Experts of a small language model.
Training: a variant of Adam for the experts, 6467 steps.
Below are experts of layer 8 (counted from 0) of a mixture-of-experts language model. Rows are named router (the router's row for the expert), up (a neuron's input weights, with its number) and show model dimensions 80-159. Each number is 500 + 25 x the weight over its row's rms, rounded and kept within 0 to 999. Numbers have three digits each.
After each expert's rows: "comes after" lists some tokens at least twice as common just before its tokens as in all text. This comes from a sample of Wikipedia text that the model never trained on. Tokens count by the router's weight.

# expert 5
router:480504491533460532461491525540543478467513513519479514489488472464515482495458543552477473491469505539514515520512494507474483526473518528505515504486493486517495456531494494501513479506481527497549485497463470559514499505535510501467532535
up0:494504478549522478495538475517500460493458483443482545470506451463479527509537503526497562452532517476521501523511499554497466541456509517488506465546495477516492494490472510461492466474519489472506494480501506464491493496429531525486528518
up1:501497474516534522512535494506493478494536566526452487510518481526473513512517488476513538523496493492520530491502479507513529515527467481443510464516484483460487486456513511530500487537489483451501511521511475526481471503518482482490524469
up2:469502495498475543488512515517523498486483525519483473455494436496528497497492501484504537492483487522485495520513498529475503478523469483515487519472490455497509494457487507473504495498525494445556519501518496463529492509501511485499519537
up3:505509498500505517496519507524504493470481523504469507497515507510484471549471492490517523469486509499496525524520498488500460514503505465470469479519492453556571524473490558467545518491491452458538507550475537478529489518516487492476529534
up4:498516505478537508460521487509497486455571501490458495522492497461471498529472526494528504545520559507482556499487499522536477491515538534517475498493513457522521521490500538503515507481481508492485458499475464495482499482477536523501501534
up5:473532504529479507493535499575453513568481475459520486483489515507464505458462495538496540544472505522469471517490530500482523514480520496532507510503488509485494494474487480528514530453493491513484474469505492477534451452497536487460501522
up6:505524570511502486461509499510535515456561484449503484498501445509446486504516539558539465526535515471502510482487481477519470514513447482550486525490510501480510517484486499494516515487543509521494507519537470483499520514508477491473457531
up7:509516500482470517506533528541547549495502536530470536518477514491496521469464521465540523543506493505519543522517502517489534525457515478470514512516453430537523491481549504519485540517518553501506474470469491509507510498491550510504464526
up8:510476492481452497519509454482540501484509513477509528487517512503471461471541508485482489533483513520521538514470487496483483453492469485533485512513491477509533539492504542531499540487497494507522532521521489528482478529483509462463476489
up9:490441551467527511513535503528497514491506579533483502487468467469503456512480501465500570551523462474464505540490497482476466463488483474469459452545517452524502511547516455509517477506493533515491488493491469493536502496528514468423469398
up10:518500468523473542526484491474559472556495490539514524480491545494499508493509532514473513483479481535492459507490486491489523524493530538502517522482527501481526476480511511510493468472489464511530513490507454481465524505526467487484508469
up11:510511502555463518445514503574505513505481497483477515482520548487486539457488511522486493506497490498527488548498518528480490505507494480505521542511499485480489482483462509467494487491473519481518521499507508475535498461461482510457527501
up12:505469500487479490507494494523507476465497483512498521454496469533481505456526443554487495514521519527453471487477525499479518510499473484469533524462498527513523520502525539510517531445499529502473507531484477510474494495500517477490480521
up13:494522505496511488481502535533479468467478527505511508509542443497497550535497495596549473488527518491466524489445458496510466489504455494491494534482522449506497487478465486519532462512526487482512440493484501545520477495532529472448522490
up14:463524550507501524500503494516483502517474490520496514487518485451523513475511502495463501502498481470496501510491520499469496493524509504509518492552518500464515524496480513490515551485516527527555475493479535513548518487514493466516516516
up15:500499510508510494501493530536516489488521526507492505466480517457532532527469527527503507524506540476550496456558476523494506483504499512492489505516510518495511483473525495449491523533476492507537474506501529524497493519495497471508492493
up16:480501491511523466502543464539472497489553521467534482523500481477430506538504487487495514518532513480509520500479479503508445505477454512497496490527512491470495549493498497511503490467516543506539527477510459507511489444468511485465484525
up17:509495534490449498502497519492517535491487520517458504478514460497475467484520529482512467506475494494493484478480477493498516508529529524507487476483494509516502509534462504511493502471500503483467503510531487548479479520561542502508502497
up18:484503505503533506527501509554454502477527543482489511479505508474495550530487504442485525516510488548508554493523564483500546521493527500455521536492488501450487504482515497477513522516458524491490509527488511508519492495482491471477469539
up19:528482485496487502502526483513536520497460505496478530469502508485486524505547476496496551475527514538512498512512510534501539496520497520523510520493491499493509467498500508434478442521522492455499465466548473479515497531472479465507521476
up20:517527488559515527545500496519531456490534476508496510521512510530455475523502513501545467529489513517503532504477460517500488500531478479450536452535427485495482519487431494490537544489521493489523542515509489511506497582470495454465522547
up21:472502504542461489440485479508509503493483499504472499472476496515531490510523557510493517457484495492521511501547514475481482489532499484497509535528518510517481502463505499473523502510496500493508458510505484472506475471513498480493535526
up22:509511492520501514501527479513478493492535484502456491505484477499473511488471523494491504489501513442517481511475517453479508503567439471527451487494525479543476548490469499490494521476508475495484436531484530536439498544505514474473496539
up23:524530501498526493502519517576513492478475516485540520489486436520503508507473479526510543507445498515480494488531468546470510515496518480538486493480468485545483533546425513509548508491478498521541474513472499544517489494526508514498506531
up24:482515502486504505509545517532495483504475523504491481490564501492523495487537498501514509531458533511453515488478546519455432473534524463493464495499457471533514485497488548506565504515482486539517493515466493519506487471530493526498524536
up25:461536506521521533479502509502544493519500584537492489510538456470507492512530498523516508499513495518495512486538495507467521509523468489518477495500485493500505478520468493544536528473527526468470498500508495500504503511505534487480507518
up26:462487504533491517494507426469546589542532493563500520473482470486520486527494514515467517568511491565493485485539505427455482506498502514527509510509456510510508471515495499515481515454499531503466483530529467503523532517500517465470495495
up27:527516504528496551494506484492519493483524462477522522480452506451452483511494507465512526491507493517493504515486451492437564479497491506530515535481500492520502493498524513492497515499506542478531553517546453513531499518501548475465496488
up28:512487508537476532549512476475530509481494488517490515519535488495487491504514477511475492490491522495458521519515451505479520514502496512508510470517518479506482534501457524466486492487471470509496556491502474533489492531479496483483511517
up29:491481525516521498511471500566544527428510553522475479483457468477509503517441504528527486488527425516520528518479515518480512477500526464483473492501497501485525457538499518554495526495497533515508486539478495485502507492504496457479512521
up30:519574524481510526506507520515534517439509527527510507494491499491444498474524521474508485508509468463491513499512503526546472505473516488498476488498489468487547472507501496525499524465494516475474493495520512494525481514528498510495487523
up31:486512521502488475507499494490519484514484497503517503534524504437429496512508552508566501508483505489509522492480472555513459503479520467441499497540484513480475494468485557491523521506515455496497474479519498513510464473490504480510543521
comes after: "\n", ".", "\n\n", ",", "=", "|"

# expert 4
router:510529509482483545456520529532492463475522511527500509496504457477486492498472520492499515480504456477526512504479452503454493467485501479483477532510507489513520478457484483535503536475519525446487466515513511529505481505520515490481531520
up0:480564476494463511495458497502536465493493565524465523499500487507480481470479508529511477521517492490465508490487466458478484453520482477541449500495488544550522498487475486521514490480507503487482492544536434469540454492486471464469470543
up1:535498487471467510496494478501456490509479518508509560465506519500494555555495537495490515514491519481499531548499511500493504487476480518482472535501532490515538480506476528452495471494504490450505460494540480485479483493501499527505465501
up2:456541510533478504512449464537462557495549479547517515530498496496539534528476478546501544505509510490455577479504501452497462541519521522489474490528465474490528491500493464543521474463470548501487533528507510528520497447521509499480516534
up3:515523506545476485509497541531466471466516490520510522519495446497497523473500484515517496539474501503519525506493466550493510564551494495473504523539477469502504486492488497513483481500502532496507551483456517554547466511519514514462523458
up4:491476492503528514535499449502461572504520502514510516512477467464483508497533491518502527494518527502503520527537478489499488515505497492483527483497508517498532504483491506485455515424492491471489491495474491508511509518466477492479511496
up5:453510490513484511497519512480514479499508472511495524480462501489535483541516528514470537497481512484506514508475497486518472510504476510458540515520511512521507510515508487526491532461508562497503509481497503541510484501570522503505506491
up6:483502519504477509479519495503514530499492491500528519496519522491478481497511516496468510480494532513460529520518527485439476478505522450496495487507467520501502475486506528505472519478488486492504510549508458510477490499474557506494477501
up7:464501513511463522516514527491496531515506539540505503480507525501508477479488503495516540496504498464502559479520472484461489472514504464485430526516488518548503452447507494504528493527524534507520480534521455545554497551470493499508540510
up8:464531500511492535463551516484543493480540501499494513498478453422513536527499480448473533508513530529497513468516480503509492478500517515490503499530495482515518519493511494492498509527499500463505460496493499497563470533559442495482529499
up9:502516530527491536494527493510520467498489527506494524457513488511484488493483529519510544490509478479495482471521501504482501486478499497498463487465518494494475532491474518511488471434501476467479484523508555496490517492501484492531502479
up10:488525519504493494523515526494493459470509470505511494515509467483509490502523555490509491510479541494478498495484476541478467486480501484493525536513498486518523468491509477523467475488457522518509475490521491544485498533547562464481512524
up11:469491476502464509491519503508477522499493511514481511481468515509473533487527526533495492498519508502478486491478475540428505517467501521505482504489477530519499491479475481498484484440514558494488501524512441500447513464565533506499506510
up12:505508498484443494527514465552496544478514530515492548517535514506500518515508505495511508503513489486492518501490539521479447480431483514467513501511521508555506500504461498525518552390544498519491500527493484505503504506492468496500476546
up13:483501482518475454486494490540540474513481504507516489501503496529546520529512535508468528482519499512467508493477509504515524544478486504471473498524504479502475484480498518487511471488508495495486469480490523520547531527513506518490509518
up14:506523525498472485512481488505522499526509481526488509482524463457505517490488557478519520447455464490554527510493515487516520477530476497515524504532514502493511500539508503511514498507555488515496504494486513525505510538542540520480446439
up15:447536538528525484521536471519507540509538483501513455517518462430526497527496517496486483460462505499506507524523480505481436513508505525507531510479522500499484493492536512484498515500508538521521496509469469498520481544505461435457517549
up16:515554491512497519488495503504558565505494506508456454505515525477494487473515506498524490482501504456488493483514494480534473492457478529523499520504487459488492485510496512514519540477468514493532487513492512500462525542480521494485471536
up17:476516492541450510495529476507529523487549514506500524470499505508509494495540524516478562470522499483468516530539487473456503471473480510532488512515476502512553482487506503470491526482540511477518515539491428488518498489514473458473497527
up18:466491528478468551498459461504489552481501493504511517463492480480472481490471521465507533529529524534395539505497484527505518482529475514485490474497476522515487548523487507528505506467499468512470455506521493529493518539522497517486476495
up19:527478469489522527511508503482519515470491474526559512474510538487545539514479479468492496466491524510495574508537511538516511521495487493485534491520472485533536499530503523495537458502478530464550515489498479486496507490505476485471535497
up20:507514527493482482509481521492511511509515486524526494501493512487463451539553529504502527467479509541424532481518487484455511496461472438492498471559471530496476446509577517494520499505532485498505500487545480471520535501501541473506505503
up21:471476500513472517475494502536543544496491537488522506512525458466518485506497463528476493450481481482536501502513510464497495495520486490485479484475498511502503507510488518465484517472485530513508507497507484519519549519442491497436499489
up22:491549513473491509496566498519540526496510528501511512518501510486516551504481560494515492522466507536518499514510470505523507517460499516470492490529462466530532432488519534513513542482530511480504461489491495483530485494522487470501525571
up23:463529494497463486537501492529516490496478501482485543509504496486475564490474522493481516518490485480546548497495487483495486449502483466506478519451510506530470447510510488514473519496540506521492492475542475542461502493474495530471505549
up24:474494469492474489488538511528527530495520507540522505524499524474496459505475497469548468519521502529490480491470490495491492495484534495537450493541480470481514461493495491510498559527559478518501501492467482535537492501508520492478485451
up25:514503507505534521468508464497527443480565483507526501476496479451533512486498508454502493509533466529503493494461497493463512499487475527503471517545465546509512450483471507511497496517519512487504477523502515514496500455471481456516520489
up26:449490500486526471487503494526545493526503500487500534517546493464486526543472534512501493531497527525498495486503443526478474509500513498513472469462480465531484455543485527478500495519478569498510462519495504537451524466484508500515503579
up27:451504485513490478477501500507521508500483477531503502497518454483520496539543516477552481465500484523508518492507509476489502514458525495481497505508506522491520492460513519507473520481527502530488471506558499516504507542544562479499494569
up28:529482490473505518512526468551464531512519531496484529489510527515472533476505481505534475503541490477546506522542536537510489507528514496530508470488518463498505503531465521535525525483545486462529502526551499499466464516463503505499502529
up29:466520511486468519489519472528482491491494513488514481517512500482482433511490514502543487515459503458481519477455518528582514450472513482516459459532519455522532493492502496509493518490530470474514518524511498496476539504529525510449502490
up30:480498506509491513476508506487534468483500472517524513465517500475476538504504484480481495513538542523546492516516501501457493521502521521493514445559456480530505481493486512478515503532547521479527470508557505521516477506508492489492512494
up31:508482506531467506485482460457484504482522501526433531486499479487516485463501482514519492471508533504475505515508497458514508482503495499500490468503520495498471455516507530512485496489553507461514487498529484539496480506559500469521503489
comes after: "-", "\n", ")", ":", " /", " 1"

# expert 6
router:492545488530505541498517522535491504482552488483455537473472469492520553509508515476495506454481512487509536529490490518486502513504504488506485523489525472518507515524500456476499468477484515502506521503510459576514484471491496502489544557
up0:498541526523472504508470540532521525514512506484450504501470484470445468496477487566535457522535495484464519482529485512491515522486475515518501497476428498540473461497478520479485487509471493456501524540518457562517511519513495491459539476
up1:499513447470505490543540451493469484517522503474516598487485513512500527495515490502489548470569501471507510538512489555491489519491470484502476512515480462520564501466487507537505529474482475515511516542528477521536490502480496517506467511
up2:473456496505529475496538484525517499442533505464499507491449498534503500486523493511527510500540511488528497501493506523482502507495569523541489437505533501507501516489446486455505506517557474513542497519507487525535476513484510450502474534
up3:514471496552519522511533463540539452496483515468508500529501479475530518496535535455458544502496501501500527482513464519510482531445478508454514442529513499522463475492532444510498484530512499473509496502498469542500481532473494513487503493
up4:489516511522482462457502533497501488504494497490519506489462483493507513494500493486496500482523506511472523524489527468527502523503494462542494530551512484508522427491491528455524482497544522502533432497519501502563512507521489468480486465
up5:480529478549493513499510502490478515473540490480523493484492510483515480504528472492495529454541493465486519526514540510548510502487440525500491503533477479551516551500496494483494475541477486501521541502538440550480520477481509490478502509
up6:540509481507529547512523490535486511481504448506481543525500485500464436514486501519532514475448474504525476517491478525456492501455511487473490504491490487500538489481491490486492469490515517495488513505451477478546432487477499467479518501
up7:490498467448507473523515507516505477497507464495523547485500486504521526492539525511489481508525470498506505536515522535486507494472507511524517435569479469520554485474432518433542505485478475487512513516554532475512456514498529472507504532
up8:468542548496488485492475484504509518487500506511514493496475510456456471502526498495481484465513503527499496518466466452517478522515486480537516518489464516528467482512529547504565574472541541487478465518535491487501510459504517497501476553
up9:506435448496503486516515438498517514480522495492454494517491543500463518499521491494524509448539481504529541515503494528466471531477497488488493474560462491477493500516509497505489475505520526490502522497496501524512506471503496489483496484
up10:476488499478463459520528479488515494497550484518504581504465487492443499500488494489496534545534489510503507500520498459517520480497514488529482501507480531517503497514451511474499503457490462489507472524545471532508522500468509487482495454
up11:483533540512468471470492496507465492539488543519503485479507496489523483487481479486480519477491500494504511527537524484502461476520517506515498501499454461546464495509530505525502543443540482480501481513533511505494515448484494506531521492
up12:490461488514507486522513526519507452449479544500472483509488493494483522441488511535505516539508488493512517504503555541559474524524501478507455481508497492492506505495514468482500489470550519489516493506473473544485500474506487507448525524
up13:499508494495469493481489509487551510509524542514497487454474513471482498483469476540529507526517515488504507552529509544492517475493521523491513480510444534526510515502514510472483533464513532487504513516514476494514502468506491507483578486
up14:503438531483493501485485489507521492491537507486478478482448455467482461467512474485506458470524476499495497540474502515432495498515522502495513486497478514497450515527496510511458485486529468498533518510525466533530480531520551518508497478
up15:507532511533487534544501506497510498461491483491501500519445450489496486516518493506488464491511488492486490489501506472505513496477493531566534511500492513506503500523508543459512478447493498464497501549537485485509531484558477459496469489
up16:461528451533441465487521432464519495481533515520526488484506494485485486463496508532519499522509477475481494460520490522534483515463523503501522513525525478485459523488430509485462520515469507491572481494520506512536489474520501447389525493
up17:470506476477527520484525511533547500497514510477515505462472512514494508503531474452551524491476472529518526491463505550488477493492471486524473526500515500456460504524494502491500520501527528518534469477515449526481487477465500540499512493
up18:499549535518506501498496512468493487476509482508528490491457508522497495447488485525507512505514513496462483524515525497535524476496508484576494517527486471485520464477518504435535495488531541516511501522536514511499486503538501486452465490
up19:512543500524490500514513432521524505541516523503480539487497548499524513456502529487520539462504462498492557466537501530514508490520509468486510514509457513456523494497465501568495561463518528489497462481537480509477507487489506465511515499
up20:494488506498521505497531519491531504510559535530526499483483479495468518518487497493476514552556524523475526495552499492490521479501527496469472536496469521490510507482500508468462503499558506510531475503511456504520455518484498489522479553
up21:505512478546498485475505488514530514515520533525494497439537522491509516492499525486489522475507490493503499503592546548507530509484530491502531482487439478476515469504479520528472523501531463489509476466526490486494479487487478439530531499
up22:523526537505516497507513438493504488507504523539506493531495523491500506451499524473516504481518495495528537522504510523486543498508511465501458462501447459513487497494558473495489494505480506495528514487486527524491491550479512519473536502
up23:518473506494510516487509451461544460496490451514463499477484504530489458521491539531552510441503492490469506493453474512498519505481549528469517463540505478502506495480489513512534505458527492510516483516522498498493494523495523498536476534
up24:501540474513517427484529499478481539469512511494510482495467499498525497490522482497507525533514547532492513518515498512516513482467498487529485492493512425543507485495494477518528474505534517534559455506497469506520449485523473527454510464
up25:509481521537496508540484518516499450515514509536512499509444492498516496474504485528444556496507539548447495539492501514508498464476524504513471519487453531469523455503499471460489508520492549484514487487492506471556487480540513526504520504
up26:516511485529511487511514461526511478496522518528464456541507469472512510527503513492506487480523469484499552498497487511509478482478498521528454492489508491495496495546520501497486481499522511510544496510503499505531494493507477503483475519
up27:496542531546494485501528482544511487498489537498502482494517501491513503458504498506531521438513500489523560527552534508553499478521501494524483476530485500507496491517522490542513501496516489507475492491473512483509526507476502531465537510
up28:485519472514523455497499543521501519483530499520507484478470455472548491523486500520511499490483495526482501491499525488492525476483532492536496506506459491518506466493519501517599505503531531520509501525478508495541470522549500479496483469
up29:489496523508514479481522454529510479512515489479516534468544495469486518472508487530542474499518487497538506515550503549486500489517494507491532480504481525495507504535442480463466490508491488497517523486568500502501496481462475435480541496
up30:517523483490521502527527452493484495515505524492486518481511494515484533485522509508481541477516480524498523498536566511521503503529500480464485510551465475460519488486489487528521492431491480489487482498522483488462515508504486496528544497
up31:537504525514544491474514458502523476486496460490487533471532457501504447525474518504531508485475489482493531507485452527478500511483484488468525516553480466493501509488478504503493539510513490506533496513465476506494486508496493531477499476
comes after: " |", "–", " (", "-", ".", ";"

# expert 2
router:528597563509443513472483538506494517497518501506492529451466481472519519458492477512527524488524537492516508528522485496499490473501452472542519529492499495513529466471485485484514526493529533469575509535529459489509491490517511479463497541
up0:490523481511506500495453518502485478471494492551496521480530534492522502495472516486531504477504455538540530466474518539488505424504519511499481515532437492481513478511515509483496486470508482506503495503507467536517482551493527479478488521
up1:489517506543494526497486501520535507482519550531460518505482485513484506440496531506520532491513494496480518510561495508495491480497515485498472484504487492504494463529522497522507477510528538466532510521515447513517516495538479486514540520
up2:500524517492517517530435503475510535509514490494539518513421442472478505472500515505480565500499539512476485443517464495467513552484513495523496531434460491510509457521524494507539492493542454490490440519454543500508509499489498455500497493
up3:457517525534488519506499542487508497494561509537470478505541499478470534484510537531497504532516504517510498506520498497483489536549515543484480510537516518497463526476508486487475514489487540517483461530512481512476522464492456492458534497
up4:502554492486520573526537532507586577510490489505501479497499520457476512477457539476526510476502499478520494512497467459537455495466487557548485497495541483464554472505520468528516487515469492488477488495499507506520500484493471510467479525
up5:466496469497484519518468519511456502486526489496493488493490481456536520506509489463484529514505531508493546503533506504466515535485509495465516490523489485504445483531495525517493480475458529488525515552531459507487507521470520448484526506
up6:484519493486483558437488466492544511522504518508484491488495498450469494472504518525522521481527535487463476555497487502526539467485473498528500501505470474528509548460519453468509503486512501457497484507508498490467498507512535498488465533
up7:510507511501505491453489542523501503525533530475467518477478492505506510494507502518498451542486515523481505494515454501479492461472510466518472529496501517484519468509473497491504525485551534529488470517507468528527478477534469461511456494
up8:510519503488522467498456503518514496473521524536467502498488476509530528539527552509507539495525521548479507544494497543507459498476479481528459504547483455528510485535524478521505501533496480512513524518497493500489515481554478503490468535
up9:514514490544495480515504478513487509477534534488524506512487466494494529488512511509435489495502469489550491494532527507499494494477465493504477492491458519535508525481497518515519480515511500508482506476497491532493510473498517489486517510
up10:503492470495522508485448534506433438470473494549490540519505477449500493448456486563496499513481477507494479497513508475479475492504504526527516493525497494521471478538473496466484505496536542509515536517507444541548526498484502512510525464
up11:505497488500509472453562544515526490512501498482464491467500484479512494525514500468509525498468496516483513493482497482496531516487466503482511504508524496522449488484499495489486482514481483491541527538500489494455489501558504536494492504
up12:491504511485490522510501476475540522527487487476459488510522487486446470499497526503533527492489533565518513480480496492531490484468503509529516471497517492528474539483484494465532486472509443474532476490518516473469483504521527493488498509
up13:489461536525512537528517457509514541496517497508511526482468484489481519519472488508507559490520471524512502528534494458506492469521498506486509469522482469532494551490553527460516503497504471482473449520481469507513476510479489501466489520
up14:553497507505484456488498478483470491501559484520483529503476445471482505506510530466509514490520507475465494502449488495538477520488500531512473527520496495544530481488499524495523504516533496518519483487442517541546497494520515482474497538
up15:470519502508543499512507514510493534484570534493509486493487515528521504482447559487538499458544491524543523470481460514503478502528511541506491493515519493486524494493502485525539479480491472489497424503491493524461506481502538493496472508
up16:475472496491484504474509505485561472480487461502480516487479479469514532516504511501499524450508485514497485589503497486487461476505468502467490500542497474532486482512482493485510498502526477491508460502534478506460482534491531503470508518
up17:507519506496483504454503536515519529487495495483457482508519509495484497528480458477488500481501516513483536496528501492477520503540466482485471473477509485530513487468502565478536556532496515488500502538487527491485463510512478514488513533
up18:495497528486457502475504507502541517486535514527483533482500515440451517509486503502532481480493529504504501534509519527513502511505499499511467488549480515478486470476520508480453496521526563506514500527524503500486500492512513479536469474
up19:510485528442503512458511531495536527503498500481502492419460520460445542523502497492507494476517473491558505559558472465508484499493519464503507514473543496519505519482452495447497492490528494470544460505527486498486472516473497529488520534
up20:501518536510455479516499531508476491496505479528465529482493530502490476487483504565449514467488526525500476562509505532512473508506492481513491516541465488546492467469444521513498520500506505525494522526496488501493490484522535503528504548
up21:503508511519507500499532501512515512509512511478505520503485489493492537481495492528496488523516460492506511501531472531500513501512488479488509508482489504513522479510503468483493470458521499509486442506505495516504482488507516409464511547
up22:515438513463472483509491495507500462497479472560470509456483488529475491517500511510524469471501535545502513468542520535504493458508474466484456506492490524539494449522461531500535518475519474530492469518497501474511495480523516546557488544
up23:545521473509474488484530487519504516495483483493515525520514439472501493515482526455495493541510478505527537516458480503531485480479509512465505479547486468518511507546501488516529469482470531510447507488485515505437506496505555483454501513
up24:515515495513480493509478508516531493505486466499516500450528524464470494493503515488527514522558493493475491505482512516499486509499485473522514476529492510492500536478495522498477507500481488523514517506505485502451501475487468498478511472
up25:508530502469491496512486528529517467531456535487491469467472475507481543511512557526511484466526511487500487504471502477491446493503516509524485494512528524531501539462492484470496500513493499513510482509504499465497490463476512478521491530
up26:451541504536514495479504494482508503485484526522494510438489475414539545496504538458478525473500463431537490480483537486445514465473509507529456487526491523474529509464529437490497499490544543490515506515508454532535494506538471522451502505
up27:510531474514471518516566463514530545513511508492526501512501471516478506481497521448511513493495500494487521507513478564525508510478462484501519498553498492506499493536504525494553522491471502458492486489506468517513527547465524496494504513
up28:498513445533487494459501488535578462476503513506555526453474501457472519487523510522502509535539489522480495514479515499480476512462496502508511489482488521467493481460467512490469520498512463433498459501482465491511502538520517415452493510
up29:518551503500477509519546495504512522512505500508444483492500505505462464512468485504495525487493511540523508450492492501480503506484499523506478493465512501510531469504511519533513490475521509499525509507507499506514499509508508491483503479
up30:475549520542501468487509515488501524464489508526524512534511502526522487494465510563477545500479487491463509516515456515464478512511510464527453509461505482471516508497484499540529467541538520515480494506497498504558489506503496483528512468
up31:465520502496510480497567466535535518491500508468524497534538523456505539473482466529543509524497489466544507487509437516485536501470525498498495498519460449520594496486495495512533495480508500491478491516511475504496476549494512497513510508
comes after: " to", " of", " in", " for", " on", " with"

# expert 3
router:537496469502521478502456535499527512484501502503494520488494505497515543502449510510501492506499498505516540511523475495499494481494484491510488493538508476501522513492512494469517531501537519436529495553495505522460485474526473509504534497
up0:547509511525534518487512532517507489505499537513487513542508541514502504484487499546517510488498532495481505503495513487497473523475521493523487461499533512496476520528465501493503563517557509527485484541460516513496512484497516452488509522
up1:487509507536477514473498502502509509473496497527481492469521527532468526494508511528522537486483481529520508500559490518474533513475498471499493482502489497505475493517465549473482514486504501451481470554527485442492481497514461470485542497
up2:470500538441472501509544454485513474525532529470512522466482499468504448467489500515557533495477475508482569512495495504459490491469479509479445492553491504522541510485522497481537443499503479503506519582482515519468476507485499469503509518
up3:451516532531479475512485497489567495478550503489498493498461493490490532484485518518540501510519497537498496519442501516476463485499501536510468527496523540515498523491503460487501477516500463521530472528507499526499495541548496381488552499
up4:503491493534498499473503509532502496488515517507516517515496482475496557487510479482471522515502517516507499551469519478520502532469448474504464486506474526516528484498518535467498463524521468497519501522505498511523480478503524515521525491
up5:498476516492514486511497457508518508497529555500491505499504506513467465507479494509474509502488480526522508488499523505473522486507493516504506507533478526511520471533474481491491497515515455497488483490505517503485491535496519516511499465
up6:543507492497476529521543498519515472499525502503487552448485526491512521478466488452510534518469497489471477493483520496503529491521509492472490494494531522532533514483511452503499465498481461512545538480513499461516479482490492481456491473
up7:494504515489523518537533505513477493505533516515495547488509460488532469510517534480513506499504516510485517570521499500470479523469451511507496494546476494534488495474504520522534504498512499488527510544495476522490451503490523488505504517
up8:495551548552505541494508485530536545500488526484461516493481498478500498554488517498476528481509491505479509481516441502490525500524504484526449505460484486512519483521542543493498494521503495478484481537540482508501518519538488484475471488
up9:484544476532531531492518508478501478492505476516473499507423509480538490504479499530520513510512468507473528520540519472476495496496520502541463492498504504503539530520500505467521545472475535495507501535501468475502495496480505504484503495
up10:472496518480494528528481487488487515513489467502499501478514491498506530526502495456525506495558567524498518524494488497478496521494530571528488525504523509483505496486457495491486502490499478485559498523505497512495482466485490449524505508
up11:485548489501471528518522478517510513513493500488493502510534504522460548503484538499487474513502469479477522483530479537496471465531491491527454501501472504505495525533470529488530519465496505516512485497542528512494478488503496504456520516
up12:515516480494541521485534443501520493523508516529498584487531505526518516511526528516520513507506476493474516530487492484531482482474491512492469499556489500501495480490496522497478499503533497481491470516499497514489466487526504484500458500
up13:495556514482529463520532559541530508537489524485498476528470471487491493453462518513525501508464478508484478473495496522475477490492505532536474460496484486516525513540496572479570553487524533511504514516487483503488472526515514488536523520
up14:520513508462513512485520489548503499534494521523486518469480489511505484492487518493514506460528491467513528502494494511500507485536489497488472512476508464512503468542528507523502523458532480472496451575477533530473506451552486537515480534
up15:503524519515527527498505530479502493527528515475477480462472524478493481492488500517548495479492530466485498506489455501503512518562539477543504555479497502507453462487488514487500522513568497520545448477515479492510504475519498448465462480
up16:502501522522512480508517481459481506498503521500489526502496524502501496507489504539520518488513522515523467568484520479483477520522519445538495450534476483508511477518483527495490539536504481498483489530467516522479448513530489479513512498
up17:526499475498482504483501420515474486493512495501510512479443485519489474502491524518495511436493454492497498499536470577515500512497476467478521508450471514525509491504499488504513489428518478455454486503511467494504463505508497521521500549
up18:534472515522492479493504499497450515466474491513487526496470461521506488476506504510487519517489545471502504560518490493504559477500527491434499476525479504488520478497490500450466431460468511469498494524528483483504439506492483486495503499
up19:535497491520486492525532510531551550535514515521509540490508507480474504489487523476472510500539515510538498556453499490537447487461497547499537521546534478500487489490499462508500517509503511524496484476475531469479457528492500485470522484
up20:536527496535466494505466447492476477467493523527539492475538503504484462514467515508501476490494486483495523494524484486494520506511498465507488490455506516469467477546448524459461509552459532515455507453529458474499476509511474465492478511
up21:510495518489508490501535435493525462540530543488500596490493499479525528506465534497489515527457529495493529541508509519478504496473494516535473497547475525508499481474505483454503477503530480476539523502510489535453490508491526462503450494
up22:467472520469517509501481506500495482463500509562502506499486489476459507472512504538534523489532518525473500518468461523507474461499480550483514524509501497496532507490464463470492447505545502531523484503546499498540459534492506470496507477
up23:481520474532487489508492498512513512496541491497490496508504471471514473525506519469530523541516481551448500490532452538523544486503449555505490521518463481507518515453537507495538509505492507489489537544512526516508491529531491446527498508
up24:510502474525544471492520519522502509473510492521488522485519456510513515488536569456505482509521536538506506509504509544512484481546543518499519511482498453490464503493490491488458476487446495505545487482477497503513497457496512501522468520
up25:466509505543506522545473530520540474458523531464487484500467534486498491499481516537517517457517523486462541485482535475507501461485499538515508510498483491516517489503499483498512507509509492516546518497467502502514529486521502526485500502
up26:526492450504542489511497472552483489486500495507478500482497525519500497474473470504492491476504487515483515499496533477501521518473444498458491486482521483522483511499493516467496466462556521487506516588504499509482444500491495454481508492
up27:471517553484475502519532542508542510483499488501478545499435492521487466532492503479461509516498456524477517456461512512526499469445495474529414526566461485535505493449537509508530446493505529481510517539539494510503525550544535511497501494
up28:485473495480493491511485519536480513506494506500522517519511491489470522483484497482482497513561544507524517485452475503494515517516478511511489487469510509564471477522445526549497532484479524535518470475486485497503495496472497462472549512
up29:462524477488549482494521489487501454418530551506485493484511511495497524491508526486545493532527430479527498483510513505500466509473508517490482490514508483499537548454526476530549506527521483483530507497476520506515505479477534493519481524
up30:509509487518505524530506505475499472485472493538478538496459474481542488521524529454451487517511493486485504463506493476520487518475523516523459522500497480481517430478534506488491449440463526468517508537537470475507518495509497487485507523
up31:505515476515497521479499482512539477440528477528509497537492488481464537527526525494461508456480529534504526522541488510523533479497460442473516509484462479535539511464519491483519473506526454472480505489510480514518430548524530528499496546
comes after: "=", ".", " |", " =", " (", " \""